python train.py --experts_per_token=6 --d_shared_expert=64 --normalize_top_k=false --balance_loss=0.0042 --init_std_router=0.0321 --norm_eps=1e-06 --optimizer="soap_variant" --grad_clip=1.0 --dataset="wikipedia_en"
Below are experts of layer 9 (counted from 0) of a mixture-of-experts language model. Rows are named router (the router's row for the expert), gate (a neuron's input weights, with its number), up (a neuron's input weights, with its number) and show model dimensions 0-191. Each number is 128 + 24 x the weight over its row's rms, rounded and kept within 0 to 255. Numbers have three digits each.
After each expert's rows: a language model's description of what the expert responds to. This comes from a sample of Wikipedia text that the model never trained on.

# expert 19
router:091120142157132095130091119123124139136132131162140121140125137149061128129172127110138126150137127159157136137172158121109129166126147118094122114156149129141149120147071103112133125152129102106134152122133086172147120116129115137120126140124129146139107123081098111139106139142133144138096139122146137110094112126141122150113096112138125097154103147110156066110143121148104111137108160119101105162105136157160122122140080151125147149107162176087104151103120155120182107149192088162127111139167104099102140157168148154115115169122201139116127133143118084120130095113118064153
gate0:107124116155134140105139143111118128144134135097148081174161080112166137162115167091137130136146140131117154100118146133139145073088117134107097136133120142173128142070138126124118117172104071114138133184109105133162150109128125150120084150104143135140170130105120154093090089117113117137127136196133169138100098149134078143157115128137109116140123158131119141122129107101105109102107095160167107111158114127101110108101119118116157133133152129127143163123109115124099114117132114215097164120179128144151128136113130129158095138130144154124136103191123118131125131149142109122
up0:143117092129166102125124140158180126093112166147134147145151145114136122130117135149181126098121165126105091124136121098129120161154122150125144113138115135119186146132112109105144131130103137145100164102118115092145121127174107129100107119120103151151127101113114143121112111116115150136112095121149167120120086163132082153141183104090142117152102109122145145135117124129144149108108130117134121119121126129124148131173109094130100154142082101132199038162108148150108164153164103087134156138145124106159186109099095131070132111132110154148136158104160130153139125111143099133
What it handles: Narrative verbs, paragraph breaks. Main verbs and prepositions following a subject in prose, and line breaks before section headings, such as threw, plays, team.

# expert 23
router:124112105146180120107101191121113131166130104116134099123155146130081127104105156111158168160150125181129139162169143111130128143143122092100158125116153144081158141149086161149154086148141093105168137159135107158113116127130095137145150130100086127138100154095121097153129150126129137102117124094101147137144160125123151136118138101138108124133125096105120086098167102138097088097153124105099171122144136128151123111149145093091147160141154147115112130140135143123111168145196155134120092106118102148140104156121093161125145143109143106111134143117129072165126108148089109115
gate0:128149092156134091132116096098119132111122124108147153112109173146166156106122147141118110123118130166116089125121155104104136133119091114094153175107104158096124147133127119114120115134097110130168180093128131121128128174095130144126126126138145120118119088160095103141109133128177166152139127122125152136104094129158135118105150089140136117092124096112081088124123104119139148139106156114187121163134127109123113145125099188206099136098172144134084147111135120169126106129122158139130132182131145138134116128146120152095105133139084151150153123088092166134085122174120129107
up0:120132096152143143116105151153119123137127141130085102183139130179146110147126069157146122078087136128107138166093114127128113134103145155136128183103087154159135111147176104120143180130116125088114139090094155149135144116157126130136177139129157081141129077147128118093133103117135141118130079142127133150097132183164141145123152125148179091112167124142121154124134114143153119094106123131099111154104144116113118111119133153114092098164194132120103126132127101135162112125124112142096127080167109134142154111129110129125122150083144140098115165116100145123109166139135129137
What it handles: Copulas and infobox fields. Is, was, it and not in prose, and infobox field labels in music and biography pages, such as Released, information.

# expert 15
router:142124149136106132110127133090128127110150184108135141101141133091132167147163116105097131132125111081119120165113107121182166088125142134143152165107127117124095096132096142173142103138122117141108091114149088104096100150160175092132147120151131114101114116127139142153121107141157051097136152143123110149150102137121136113147169119142105109127138143127131062121136162096139120139099116155125127102160114119128156098132166141089127118168074116112141126123145140149124184122130163141130124117138125102186093103104141088141141106123109090158102141127197111127106107138151134111
gate0:087102157102130117132105142088145163115165125105111142121118088101135128149092132143135121153123127111103115096120153124148156117107149146134107124108115155125102096135143103147138114120140143063105103112132142137147160101101143116125091147132159138174147116149129091192159123114140095147140111173115135135142124112178148119111133092103121108128157113154092134130100104141140113132127159123162160133120169091166136159131154122112127118119145125093088147097129141152137116185061115135072108082100162119128095114146136120103145096159136162133144103195114095121132157126163143094
up0:142110134117138132157133148136145156131134113076115135128130067089129101172139127108134121161121129112145148174139146147144123134154134143123146150111118154100131140107106129139162163138133140075202108121141147101142102115124111125121124112130144114201130113102133136126118085095113150114150075107124136174095119137188139083082164151131146080117100159127103152124113133098158146146161124082141109116155120136142149100135090120151153143124120127114114139092108151092142129138141104151113100104142136121144058123103098073158146152099136122144119115153127139148126098111137145075
What it handles: Digits and country words. Single digits in measurements, coordinates, years and scores, plus geographic name words, such as United, States, North, km.

# expert 22
router:165115114120107140154158092139089099102094100157105088112115130103113144127111092133146094146156079152166164145147120147086095101139091119120109181172153134130113175135124102139144122135117148130119123128147156115114113112141152132099118115128156133121123098157130142159119146077082147150080172168101154136074175118166151102127159194113162126147116135129098119094122117124127118111100088108117153110165159143108155150131109112128099100116106123115126132145153159145137118093127125099137106129126174150154131155112109103147107115128108142164111179107111137114103132114135141166
gate1:099107145143119156117099097087152149128074140162134106110097113158120134126105133119166140144097158132098106164132105109173096136128117135115109109102082124129149116113139104106164153118110141126116126126147156154175121134127084128165111127123164121122106090106125138130128173129147126145119121125104141083159130084149121147108140113164118112150106098148168139159079136107133134118130119139115171151161097110123138111139155136157146170133097125152162142188172167129151153084132132145197180155181097133130082133108137117155105096141131134162166129136123122160133122120101134103
up1:108096171141135129149112117110113131139108130104148127138112134119090123133123141122140122084139135124147144168117133091177135136156108140127118116124103125117117093119130096139179131158133118102120157155169163143163106186132125139173123130110156112151083084094131112148136156115107093126104132111118154071188110113142111147118173145139114114172129062128180143125103128104148132140129086161123146125170061080104148105138117131136159151165120129148172127137148168150140123106136113125157148129161103159144102119108147125156099124100126146135175095137133146129132091123135162094
What it handles: Spaces before parentheticals. Opening parentheses and spaces before years, networks or roles after names and titles, e.g. "Irving Berlin (1953)", "(CBS)", "Born: 1904".

# expert 16
router:119128126148133132091100143179141165105148158096115164112129147106152123141141102149123161107128139071120089125106163107163123136121114165146128099125111096162107151093147112101147135171160154136117144108140101100119117153136114132120109139194155133135109149167121162132163092181138128151167108165106111113156102119130101135152111134131082164133163149143130188116127145117141115155152114107120122115133095109098133127121133149119138116125098075131141139151094098119113130171098133122109104127099149143115144118077149084154175128158078152161148129106147094099134100120135170123
gate0:108159136095097147141132121109137126132150121144129111108112099110144105130163126118121145126126160120158165127154116140148159099113184162107148145160111146087177136120103108177137137153116110115114118135145127127088174156135090130108103124139092129129125123116155187141099100146149161182125123135094169085129164120162126150137072133103141126094169094133144115116153153148131151146182119125108125086120155143073109150121108078103122083106130142143117134131099132097132077156127107121080098138124133103123101099106119130079130148087143140159146120147125165133135123123104162104
up0:138080104146157104157130145159128153104136127112124173126128155130136082140138118128141119150080115125157083157115124090088103154124124154162123154123112145137129145121153163129148094125136134166132141130100134144179104139128105139144104138165161114122148108103071111143120145114145170097150131145233081135082158119128132117128128099152136121149108140129111146117136114063132100146124134104104118125148144065159091128064148113124123102113150151127118125127147131118115166132122156123131117097117108140145123162128111093155115155152105106113120107124126082130101118107177118152
What it handles: Vowels in foreign names. Single vowels and short syllables inside non-English proper names and transliterations, e.g. "Qi-Ji", "As-i-atic", "Srisu-wan", "An-kachamayam".

# expert 11
router:109136135132115135139162097128139145150138154146092102078114170108103161144131162122148131158114146169120133133118111151087076107129088130112101165128124152147104103141131124119148119124109126101137098097131146130101140100112139141074107112098161098087163114103135115137068148100104157138135139128136108095064101109095124165131152125155146107114137084153115162136134078148129168119099130093153159168132168129134161172136130113150097142112137126143146088117146120153142169152134133118121093169139126140118122155154150089132099113145132149164111100122104158092139139146137093180
gate0:104127105130154144150142128089180107079123125096148127136147131128111112118161108167096110110128109145074118099157135154148151126117146122109149088108123136142156154137098090144160149152112097126117116132128134113148125084161152128138134173119104158121095138074139159109173112101163129138155118181109144153156186116093112120098126103115082101115101123156113097103162127142118163162099109177165160116130086104148135126125157112120159127111163117113142112159097128103096120134140109127112156093121107105113111113139096130116110132106175077111112079151147133149149141144144146154
up0:150139101098136103101135133145097154123137138121072147118123096090137142144141137137135125171165156148165118113087114089127092145136124149133124149147120130137112081102123104099128084158124144126154139100134107139098089140114114086134123181134167103167149124135130130173113146138070101142145140095139120128120117126168150106156101147146164169140126123078110141119121132113158081140106130088113069136137152127143162145132150122116111099142112125133123190098147136112135153106129149089154098125134165125119152104157142124158187106121093148145142179107095160112135119097129139174
What it handles: Line breaks and dashes. Line breaks, spaces, hyphens and dashes at list, table row or heading boundaries, plus prefixes an-, un-, non-.

# expert 9
router:088136129166124167104106132191121105111144125155130106166131136104147097125126134112103136120107133080144121141158124102115114164081104126159152108147154130160144193106183196156132177135102127123092162134108107139137123130119133117142129135122128136131130123139140130093126097145135134094145083156127083167153136123143117115174096101136092168112137182148154107155144119120099109132144136136102118153116085151100105114142157087108103097099161119145152146134138093154129101127103099129157152165134129108123138129097151126129167146112081162145116108103160093121150124154115122102
gate0:152101152130174116112126130116162134139110123105157096136117111099126112132153104097130162109150151127132094175105139165153178155113129142135174143083149090138146128102130119138139107122148136159147090139127164103134109147138138155119118109108103137105147122125110136093103140093125186119113123166104135158131178145153144174105138135181149137119144136163101142105084110099164140103136124131113114124122168102091132123141087133125097162130118114091115138074138157159108081139115068143120088110123132105148072097175147088107127172144121105146129139122111133153109109151116152112
up0:122160128109069091155138190127121148072129128149095145159101163124091163113145110161159095087111138146143149107129159161109104125141128157111091138152137153096104148107095163096142138114139150134113132106164124125137138095149156101139113114107151124168127122170156100136130141179142129104111171054142120122098102114127153093101148107129099113136107132125101136158100123158150151111108103094114123077110116154143131125101112106118149084137140117144105103128139110131164149150126178102106136086130158143154168139076111153129128132105144131163162122128129121087129136132115113132
What it handles: Months and place names. Month names in dates, and pieces inside place, team and personal names in lists or tables, such as March, Wednesbury, Hartlepool.

# expert 18
router:119093132118141141144118092106143118142140125135136098175102125158118105159165124118114124086138087154118101157096131144090162134114162079148095111119117136115120126175114100102104151125112123127072112106123156151165104101144086112165136130099146117104114140104117134107123135089137107067118179076148124133146174128144104137097132150098149102150117151160155083146107148151104100149133139178090122146137133147124102072116096133123123148124147162121088138157160164120155120128157120129139179118148131096141110107162137137164125124146164078144117123104157127117134115105113132163
gate1:120127119171123140152168143142133150120149121125093087152137160146113134132088127152136117132156099144118131122084144213112142153165121119089154116140122137151169159138124095118136140083132098111151121117080139127120146119122095151133103139134127133099114112134135138168129103103098136125121157107112145146150142157137138170109131090073128113126108104124143120099086102161058128122126141155069161137148091122156172135108107134101142161128090139191122101161107171118128137133103111110115106119135107167134127096120140151139114132161137162146149118074132122172141129152097121095
up1:132160125105156090108122142113087171155095146134165109124139102137144143157160151121111139102138124106112142115162142104130139122112106087152121145151155119114122099098136136113158128154140141095122152131195099135116140125136182095141168117136135166178151103120087106127106131151165164100107117161156063121153140104109129096127109103188078130144125128147129146151134124103181124129143084116178121123115143148074135137098162129140105092083147094109155120111132108114122162130126145104110154127168127089132123127127123147113152118092093121121140137168149095124145125119141094158
What it handles: Commas and clause connectors. Commas ending clauses and articles, possessives and prepositions in narrative prose, e.g. "the filming,", "with the", "earned him".

# expert 4
router:150133172134119141131170087134101128156113149170081087116111084096147154178108120138139114159111117153089167133104158116124116081118089147105134169136135147107145110091110148162124107132111129150118110117119166117116141102126157111101157113115125122071151070097134155141128139123071150139117163105155130153080151158135113146116173139151137150146092142137127117138111104156101114139097107095143106139170164137109126166096141105145080095112158113122128128131124161124138140115119164143165160136162167140153134113113155099106115121115124128161099131147138147120103149157110139172
gate1:151137125099053139162168146163128120124139120137125137096135181159160141149147160160118138128092136165136110123086152119144108193154149107097109131117135133123172088101134170140156131134080161125117147099123111157110145139126130118112133161143098119120126130128107104134154094140120130120135148170083146119132115138157130148145138106133140103118159132114151123095111102145092111107126138123147097082119113155057115124108113165115120135161116164104118120139151123112101125067118118148132189133164122153134153142168165110108151130114139153142048131137139101100118123108114123142
up1:126135151113106101137141145114142130133150161122141145119112159084180146138125131153132120137117156130097131144135157146145134153133160115077143168128100096162144145115112150180124136139096129138091146150131102160121089137114135134143144143129081199140085140121115132102163134086145143158106110139132095109119120149119111102150100138134103073127108157099153121097119112116119098071109156146171128104141121163126135147105137145139162134108135163124098061128090125118150109130104153103096154104150112121120170136104119128091150179134138081177076099113167115146141107134136107126
What it handles: Spaces and digits. Spaces, decimal points and digits inside numbers, coordinates, years and table figures, e.g. "69.3533°", "June 2009", "between 30 and 39".

# expert 21
router:102133118125114162125099153171158150086148113150148126121151121120125101089068099139154134083086123105142108166153133067153129186113115159172135089119164117139144171127175166103126147125134178139141176129124156102082157140123114130129128125139125142157126130166136111109162102146144157144109110117098098136132096141176118133148074106138151132158146150158150162085115153121144104125150104143131127116153105128102102137116129101122105117153132099165141106146101106130137124178125121126156122137112134122130147095107108135118163152121081133135144107118121080167135124129095143085
gate0:139143142156140126111132107099137135160108139111120124122113086121103119126166160163155135141143119129114114145116139138110134143103123099122116100139115126111114129091114089118131111118135129124155166146107101103136108151127156084186194148116121150173128111119135131111156131098126100104156070085121122112093125148133124130121158114163102184147164137089133119166181110199092162119144152137104147136148090089125134110113150144158136147108139130107130151084161102115131109139124128133127125103141115163101088102179123126155112149094184146099168146130152135159115136162144158078
up0:096110128127141110134162143122155147116127086166123129079172130100105150125129127132156106088168129093110098127088070147134124118114135160126088138127136137114144149135140139123102155140096139083092131094165139102103129117096111111109148127118135106135122149118147144118113066145101186091108126148143142145163146117178142147171159109103142105121086152128179121145078115118116127159110119147154109101148146146139168116135109109101083131127137101134127153116140115179142135147069126116120125165163133099110116110089149173111137074156121146116145107110123129139139125114099171153
What it handles: Given names, pronouns. He, She and first names or their first pieces, in cast lists, tables and name lists, such as Heidi, John, Mary.

# expert 0
router:173139136121167127150116101130142085119110111107152135137102131143095121139137114157102160134126156112130130168080097149106110131107131161137152144079130131156135183123124176151113126107141109150125093136137148124112101135139118117170091128121094102149131093136121076122085098096133129119132116112159150136161151164152137118114118159134116103121120164180106137139140147126157159123153108140124106122146130109082057102107127110183110171122100172120093152154141150123151140126172101112123096094142135154139150179086143122136133161096127124154095148139116140112093105116160164167
gate1:118129130179097109154139066119127153124129140148100132126140124153116143140151151175153082108097155093114113141155139108129131151118135154127062091111136115129156116129131149153165118085158127083111167111127141116114156104158140121124167135140115102142162100129112123149150074124140154148144111113111092126142150129183073105134109088112088128147110097107128155127139141127120191097131156144153123140151130119101081128100126117102108125141117080137159106142116135145116146156097080131170169151115132114114140127153127101164112176094142123104101111144119168132118156146085131134
up1:092126180125142151091135168149129090137094113097158109143163130159118102125100104100121132124145123124124156122132062125146109113118121116186096147152149136128127127115114179137142142135141111178117126099124118117139149133127108130119073147107155108125153145125134120110099111154137116128108114160131134117124094122063129132146125160165148106070105105186118104108117154107140084162138117122144141140087160142119129129175122153125122150121107127183171139101110125157158118149117130120169146118116158135113175108093107121132148105106081165140142060183147133130133144144127144127
What it handles: Table cell separators. Pipe separators opening rows of sports result tables, plus digits in scores and dates, e.g. "| Home", "5–0", "2021".

# expert 7
router:111125131132145182103159177135117148135131127094151141166152091121148131088166116115142128167171169101111148090118139122112107107112123159134117108130124074121131109121153117160111168133133093124153123145085097112167112075140095152089120137182141135170147153119120140107126151168135125121155105126104138095123096141096099136119117105108127143100116108113126137123156117170104158095135154100134113125110097164151116137161141173119141157173137135146115153087129113079125087096107133134103158156128123153095129140169123173101142137160128117104133120113162143098171131123135120076
gate0:168147148108103147132130137103118167128164132115137122110141092089126112133101129163128176177129104092171121122102117113096112134125180163127118100144142106148111121140131141141150104154153110135145110095092087173123095202150128135133120140105127125133129143121143177148141178102119140141156164157138193176130134183083143141149133130057112121140126126131135134143104168137115085138134137094176124083095150119126142110133089121151149129146118103111171120109120114115121125134099123134142102123142127113094147124123096083098121124150101151121136094083130110145133156126109114110
up0:073159101150157119120097106137108135135130174159143120146143109114166111139151130135100114072165109098119126107118118136139150081092120113141166109094133144108140135139160145155202165126167114151124157143083114129150116114151128146122130123127137155125122123129168125128104121143109053149152124136114121139091126140144136107140095153147114122111119136134131100157162120145110157130145092147059126131164122138122125131136084077130129125110113127137109171094131111149125102133169125105109184119140162125167119076139130119143124104140085099176062118128136111128113100138130101154
What it handles: Word-initial stems. Opening fragments of multi-piece common English words, often verbs before suffixes, such as sp, st, re, det, destro.

# expert 8
router:158120114136121123132124140117096119138121137153168175096131090131118115167126100130181125156177136117173168120098114096142080093155129136094152159163103089086078107108138135122133113114085143101151156167110131104144137142115108175143144139097107115144114153140129166145140147157172154135154114093114162124101141155087124126155138161131109153108147095132080172130163092102131118116133138139148096129156089133105118117140178170131118138140144147111128094140114083126084117121099116111094117145137119175131155098128118155091114111142147155159130127100126129109150169111135145130
gate1:119108118096121125167080103132098110109135086124151098150177153125137108151160130157142114149094123121131102165116124136111092117153124140069148135118125103110146158111153151114131130108140162164090129139088125089131125123093106185146099149134166106135145162131121096082144139131096174123141084144107129166140171128137128127125057132149141106121081131079119110110155135094129137150118155139124140129148117131130086192153130127148152131132117151146067150180147062129141136106139108132101129119154119136123123114100139116124150135160101125149117136139155158161137146124157113146
up1:126113087133096146123121116132045138114105113129110080128150130077138145124108120135118085142108122105146110135121109131118123130145097143116163115138148093143120156123146145097175115154136148078104116121119091174100194083121137183156166118129147140090145134149105091147127117139132129103139130141112113159134153138141138130160112128116151123149127136145103150116131145105116125171125089119131150149180164129108142134190153137135104176168123103129133134121134098188126124101085144141154147111121173122110131130124115106124091140135108108154147147179124144112133087183131089139
What it handles: Capital initials after punctuation. First letters of names or words right after an opening parenthesis, quote or hyphen, often in tables: "(VG-lista)", "Walkway", "(TUV)".

# expert 14
router:122125122118163114101140171116147121086173140103131142157111145074159138138169129111083140147108139074090099127125137140142158134125147113143107107094174111135109098141098118151156155165139083164119098125125144175125115147117150081174124113139127126119124108118124137132156129108105094164156150149092128111133109144126135128139110131149083127127173135097124139145140156153158138126146122148170141115117081102138155107116163141113104140142114141099168169076089134153102151084176146148171087120152087153137077159130148115125128103118141100111126100134124158140137119135160146153
gate0:133099101147164096104115125173116093139098089063150145166144129118127155138108149130158099116125146104088134120134120102146143118105145129099129114161122099122113162101115133149087123164162140139113142136112095156127133126117131127096155177134137153168150082148144135130142149183145105139133126147107104152124150076105142153133140061154091173098143108157134102146147136145159124133117131125106116121108102129116086158122074148131107084125114120138088143128163123163129122147137079118147149166140106114164125094085116118192134128102151160119095131126123117104145155131111095149
up0:138177158096122156166137123076132143118136158180128108128131156121091136138140109156109134104135110159172108156125124141095119156150124113159106140135150129092109134153159147082148104125105136130144138126130130087139119134151127113143128079100113126104127156123127103112113072087112150130088111089154153155127130176163109124113107195161159108159083150096136140115073193121125120127130116124145131138141166143095121099113149111147158147116174128137179081150096133108140132115104148155116114092107137130106116122142161110115148131171096113107144115133122117135125071108134130106
What it handles: Infobox field labels. Institutional nouns and infobox or table labels like University, County, National, "Scientific classification", "- Coordinates", "Average rainfall".

# expert 1
router:127134108129134122116144153122122165079153109173122105110153104089139107140078122098127143066119090110140113128170134090155121163171133156169133090135105080102154135152119154077127163148147142142125137150143156144120154117141122130126128124109155145152086140147149120120133085125134138139067097137085125118134097149178177113135097147132127153141108133134161154095071134112149066113165106140135140129135137140134154122142100092108129094136130103123159151154086142148125120146107109133178147164134152108153137096105147148147124097129114122121138139110106098159157118115085142114
gate0:162134097111099134134102128115114141137187115109092142101139150129100098114158114140138169098125155143132129117170123116185070112125144162097136083148137092141179137147113151124148148116112156110121095096144137115141107130108123078154128140132094125109097122114123114166149112123088099131152143157151126095172128121125098110148156112168129142154135138131121113136128136064170147155158115119096138074118087172109133117109121112106117121150143144072166160143087123135091159142134122102168135128141128128131128140147177143118150143159094155105116128144091128181127142124134169115
up0:144111098130181130136159155066096102150138132149101149122126130161102137113180110139136139127092098124171095099131120135169114171147142143127141096145128128143147170169124159095117150114122160109123142107145137112152136109095107107140084163111101106109122136102112111158118148129087112116141149125144134097168102132103130106134112127162118096186101159152127122144133090101168131197145106150136177101109134188134143142167146139138137136135145140097132154154112110121119129133121062095154127095105134131115123114150149113125158123162106128132077155128118118178149131112108147121
What it handles: Word endings, pronouns. Final pieces of unusual words, especially Latin species names, plus subject pronouns and who, such as lepadogaster, -oides, he.

# expert 12
router:114141131123142134136115096109131138133124143167142094116124146152103158114153147125108122094114105132154156076125138131112156127111130113126109127115129170140120135164151105093095115126115102114091105137126154178150105101120146101135143154115108127142104170093120106120152146099134114084133115119130111184161151108103139135121107142105186099115090131162133059140128105128097120148129122183114133138105171174156089106119102124132158143121141165104070140167145161159131080145174123112104165114114142100117094139143143130139134142122189084107119136154118096156121123103124079156
gate1:134108076165092144133144118178143108168100125140125105086153160125155141098117160126140129102125099180109111156182151156147143121159111185097110141095124115114105150171148131166140127105066135154113130110125154124145132136104168122154101093123101142082143107144148121128153116101194142119127117140133119091115144093117140152098165127124117123099102160131108141128091152121134151129096120140136128116119097081166109089158107140133106137122135119100079144121109155122163131119126109096165114098089141147118158133126126086106126105152129113126113127111138101158144169116123074138
up1:147124160152200104109162126125122116129136141127152194110117150143084180134140118129109126152145158070170137079106144129113162123132126142167105107133140169114122129085124131112117117125164144111084156114098165169130106146162162100163153130146159179138131100131126152154110120109154084111118109102116138127140125139107126124103117168145123122118102104164108133135137119117110127126150096143125122077132097147117132166123118163102093131145102103133111130162089119177158123154179104118111162156135165132120118086103116170117138138114100108133138108140097174117128118126124145170
What it handles: Function words in prose. Prepositions, articles, auxiliaries and modals in running prose, such as to, was, had, could, in, with, usually before verbs or noun phrases.

# expert 5
router:116125136146134159135122117123151132126114130102092104159100153162128101097172133132119126088119086133104065105159123123095139140091139100146120143113135148142144116173105113100108132146110148145117132101140161153158115104133116109167132148118136151145114150126117115149130128069134096093123115147145128075108146133157129104100111149154170104130113140108114117158080114134146101147114171211119141133073134101154098082131090120145131107132185137138075119144114160126175116122181141109130164107120127112126120132177119139121120136151158084101156123101118103160102127118106103134
gate1:146165135105114091160132083098159118155107131125131100088142129105130109107119156157128119110156147127081165148141171147121158101136134162125148154121109120148092095114083109149122122152136101129153122143159131134144133094135154113090137161157144141056097110142105180159144155164112095127149150148118115175113128087091077113147127136129153113140146144067143122095134135077124141145136132101127149147119079112142164143137118152143127125133135110133164145165149149115125126096099119154103159114127082125110123149119155121115130137074150137145107108114115184094165158138118119106
up1:108144128149146132137155176136122132131125112101105145190121149142154158130127161107136134135136122146145082138131111144105148115103111089126113141154165124122130135101161139115122099132157094165119142122085143148117141149151108127102111083119129117156168117097114128120098142121110132109144108124155128104139122110173130154131151124177164138121093157141102142085091114131163132151151069132132123150134134131107116095103153118106116106110174174129113132106084056078167113167120143157117153100117159124156151087135094113118144129172095149119139154126156089082099110128148182145
What it handles: Function words, key nouns. Common prepositions, articles and conjunctions in running prose, plus head nouns after a possessive or adjective, such as of, novel, album, band.

# expert 2
router:123112125123133128088127154117095172099152113111107158113151112101167113083135152123130160136140158100134096088174160111116084132140135097123117096147077092109153115133114108153113192136108113101161157170106122111149138143134091139089106105140128131153127150151144140141138122155172141090128122108131112103130083133138153145120107087106105159141163096126145167123132117136161143102165149122129157127117079146166154126145144135125150096151138135164164140103106099131099101107098166154104145166102113160091149117167093156119130104169131142096157130112117121144176129133112131092
gate0:082136151160126144147099100124160108130101100093161129153120127120134125112126156120104142121117151137126138161100114119189119098176109183123142124107165130126113152137133091103136137122160149152141100126169102150090114122123168098113138129128175135141113113089116137153129124135166102156105136140139114114140118134146113192134145115146125150154060134101123135120098142095106098138108160096142124118173151122129117136175114125119179143140129118119149144113131172095127149138092109122152077131130186135137122155082149098137114094071119133135118122113151098082128140150170171099
up0:156151113115137101119201152097135161107194153179138204091113148118117154103101147124144110106149115131186137111124159120123171128138142119126098129144095113140092143106113117091100137117137150133083125110131140144169133106112121127128131125126122153103153141146064136095125152144103155107135087133130103140101116179120153134105170124134125130126135104168099129116111088170107155104117140124131089151140102136158152147104122162141075139111117138134104118121085078117161132125125118121122131141120111092087133128115113115110089148176145149143118132161121148116092119117119099150
What it handles: Mid-word subword pieces. Lowercase word-start and mid-word fragments like re, er, f, ur, often in foreign-language titles or rare words: "facte-ur", "sher-iff", "mill-imeters".

# expert 17
router:166111115085151151091108145178135146076109106143148161121114092122153119123095114134112140118127146106142095150105168132146067152152139170150153099196106128115104097130154167143134146110116129096140139127161117122110162107137116108130112129184127138134153106116112165089157128167119134155126081151134108111161083131151144151133116096106110176108130136094128148087093162145129103152146144103139143116123106133125173123098150151132140084147095117127128156120117091111082118129087150170120140137113141141148110147077127134112142139125116155162168163132125133124116141132139097089
gate0:090152119152126135150118079118146104125134145113119101109142130097106112174109113130140125176125124120121127076115084139086129140114116151116144155145121144139138203142117074135149125150124157148169119121138113162144136141100111126094134106100145091155122161118148160102190140162124128131105121120120104085126119172159081130139095137159149136131096140129109173114146136166136131131121141151111094153076117136144133183137102143084107131132157147142117088131119067123147146123098152128156120147141087092122134123128173158108114153115129162124123128123135132168168145152105076106
up0:137154107118093119122127190121125124150092112128112178136116144140159121135166116104101149107120179140114133157134097136092152141155144140127124134160126117113123115129149098126094105176141141111119154136106116068112091129153213169135161124122183143111130122156138111110130104102125098104122119127115132124136110110080116145117146131119132148129162100113114129138112128104076108110155120086137115129137117174113129123108112132132111100132138113127131177122091153142139125199125072089088170087140156116130134090138147138133119124137097094109122147132167103120144156074135162156
What it handles: Non-English name syllables. Pieces inside South Asian, Arabic and other foreign names or taxonomic terms, such as Priyanka, Polyphaga, Khayal.

# expert 13
router:112108123135103110101150164145129143155132119105144114160150152101102111123174168119120139142135138167091123108175163145139149111137118085110165134120153163095139121167095115166140127121138109119109132143125106164109084137161115129139130128106091159146116143075080127157144141139125132127129116131134117093120129117152165125107113093117111117136127126113147090132164190127099130116130136186131148124090153108169109104141091103087140142110134171140135121104119139083152140122155150132153133095120084076135101139142091168124109119116165099096129092141183112162145088126144106178
gate0:175148171177122173134133121116134152119123092131127107116110135112111159111146146135126111114138157071158135138106124182094108152142094120112121090114107130086160128112144099095103113121127138080081107134149151160145115105127141106148163133114136134136101087179124117077162112143104198119106146131119141148153141175114119135158089087128098080129133120098144135150145129173091151102127097155112139117138138139115137148150139107124135141188102121132100080136151124130101120135179110098111132148124122168167115156134136100123136134129135145171133141092110139111102126129155098151
up0:097090100130115119159145161137160107142136114083101201167107096101143193086113151125114127145139094122132139127127103129156117094129126122124135129108149122101108134160107135081152102133119143165172128078108106123152144093135103145145122126129096137090118124166072112126080117093127146107148130097081124118149110142174138148136142176120155153131072145134148123114112106088115126135150129075128169155149113112130155106147118104135122151132117139149127174154100146139162161109093142098121117159131131148120161135172136107130172139164113130096137142114146124155123108108113149115
What it handles: Predicates after copulas. Nouns and participles right after was, a or were in biographies, and the copulas themselves, such as member, graduate, led.

# expert 6
router:137143139150120109165135143106137138109081164120093164091134143182168102143129110143118107133146165124132138079089077131081114112129122115107162123118107107119072108112149114120113110108126160124160199137107113112086123158130144159105116126120091158115088161188126116130108158136109158114163152134140176138119105103096107142132128116117149133115149065106110140136131126143135141097143125101167091119142144150125104160122154141107129107116147103152103121151140104127110132135105096114092156138112133136109173102160123104140112126165152187146131129161118144138117164109173148101
gate1:134125104121117161131142146150151109135132152103102132132116109153155095098111113122120151168144160103075137159084106119111115142092153167111152142136101126114149128114105131154139098097131131108126102132139147111137119065146139153171093103136096125177157110122122145085152162084097124134184096155100089134091168112132134091169124124141125144142165132121144157120094086087093125109141140109127149132100136120136101164166173149135137127190083112133145163145146148147121089149112127096101140098133141183112122155111109151119113152122114133157118102109144125115144097099148156125
up1:154099099125168120107158134103150144150135098098126115138129132090079115146151129111112116153131119130098114118124128102151146166136162066097137120130156105113130113113128126063111126139115142144149117193130136157085123150145120111163125148131085132106097133097155110105138116122100149105137126094111115130094151158134147202175143118123124099185136127108133164180149125180165116079142131107136131149149163122132127151116105151143107137160134153148126123120178147122148100143115156121119113114125112140111132111137100095090111150144144110148198157155124151091165108146147119113
What it handles: Sentence and section starts. Sentence-ending periods, "==" section headings, line breaks, and capitalized first letters of words after a parenthesis or colon, e.g. "(Los", "Motto: P".

# expert 3
router:110172139087141111133116125122124144147083120085136188118120145121115153134153134162143124080152117155112140134088116155149171115111133175139119136102164111122123112145131115084151078119144114127169137106156149131143112096137170072158149166140139127119112089161143130156096111129141092153120163133107162108141138146119176147097146143166117142112125078124147153133139113108153114124120074116147099053127175105118118132138114155126104145158103119127131134117119128121152119154108071121146128108084130134120160112131112129131123119123090106124172143147108153104134110072132155169
gate1:120094176104113136145140127156142137158114103094124144087109139178132160116108113134157112114115100132117119137107126121152141148117126087131109116109126146152088152115142165158115116089147132139115131098108120137172133129086154154120086120116119125118117092142076137146162150123100089152146136119107116111132124110091172145076110137135168121173112089182113136062128195146100121160165138136121127141148176132126138111093139154160107160121124084145130121152133099143111157145103145137152152146118085140100123158113171149112136155148085148138096097150121084142133160133129124108
up1:125140118147162150157144158170139098153109150131135150130104149127094129138164140138108089153157084169114150173167123117120086147159121156109116109117125122116143129124127168102137059148136140149143154125127106087148099105162121124140128136149068143137131084117120121169104116107147163110106109100165088155176157106106103104118119112176117153106115117144169113147132106156142182125131127121115142121137097140127096138122092134078150121106123145169127093153146147093130138108146110075145122116129098129170103117104144135122142188138105099090119142159098156143152116147116118130
What it handles: Chemistry and table symbols. Table pipes, chemical formula letters, subscripts, unit abbreviations and code-like strings, such as InChI O, _{, km, |.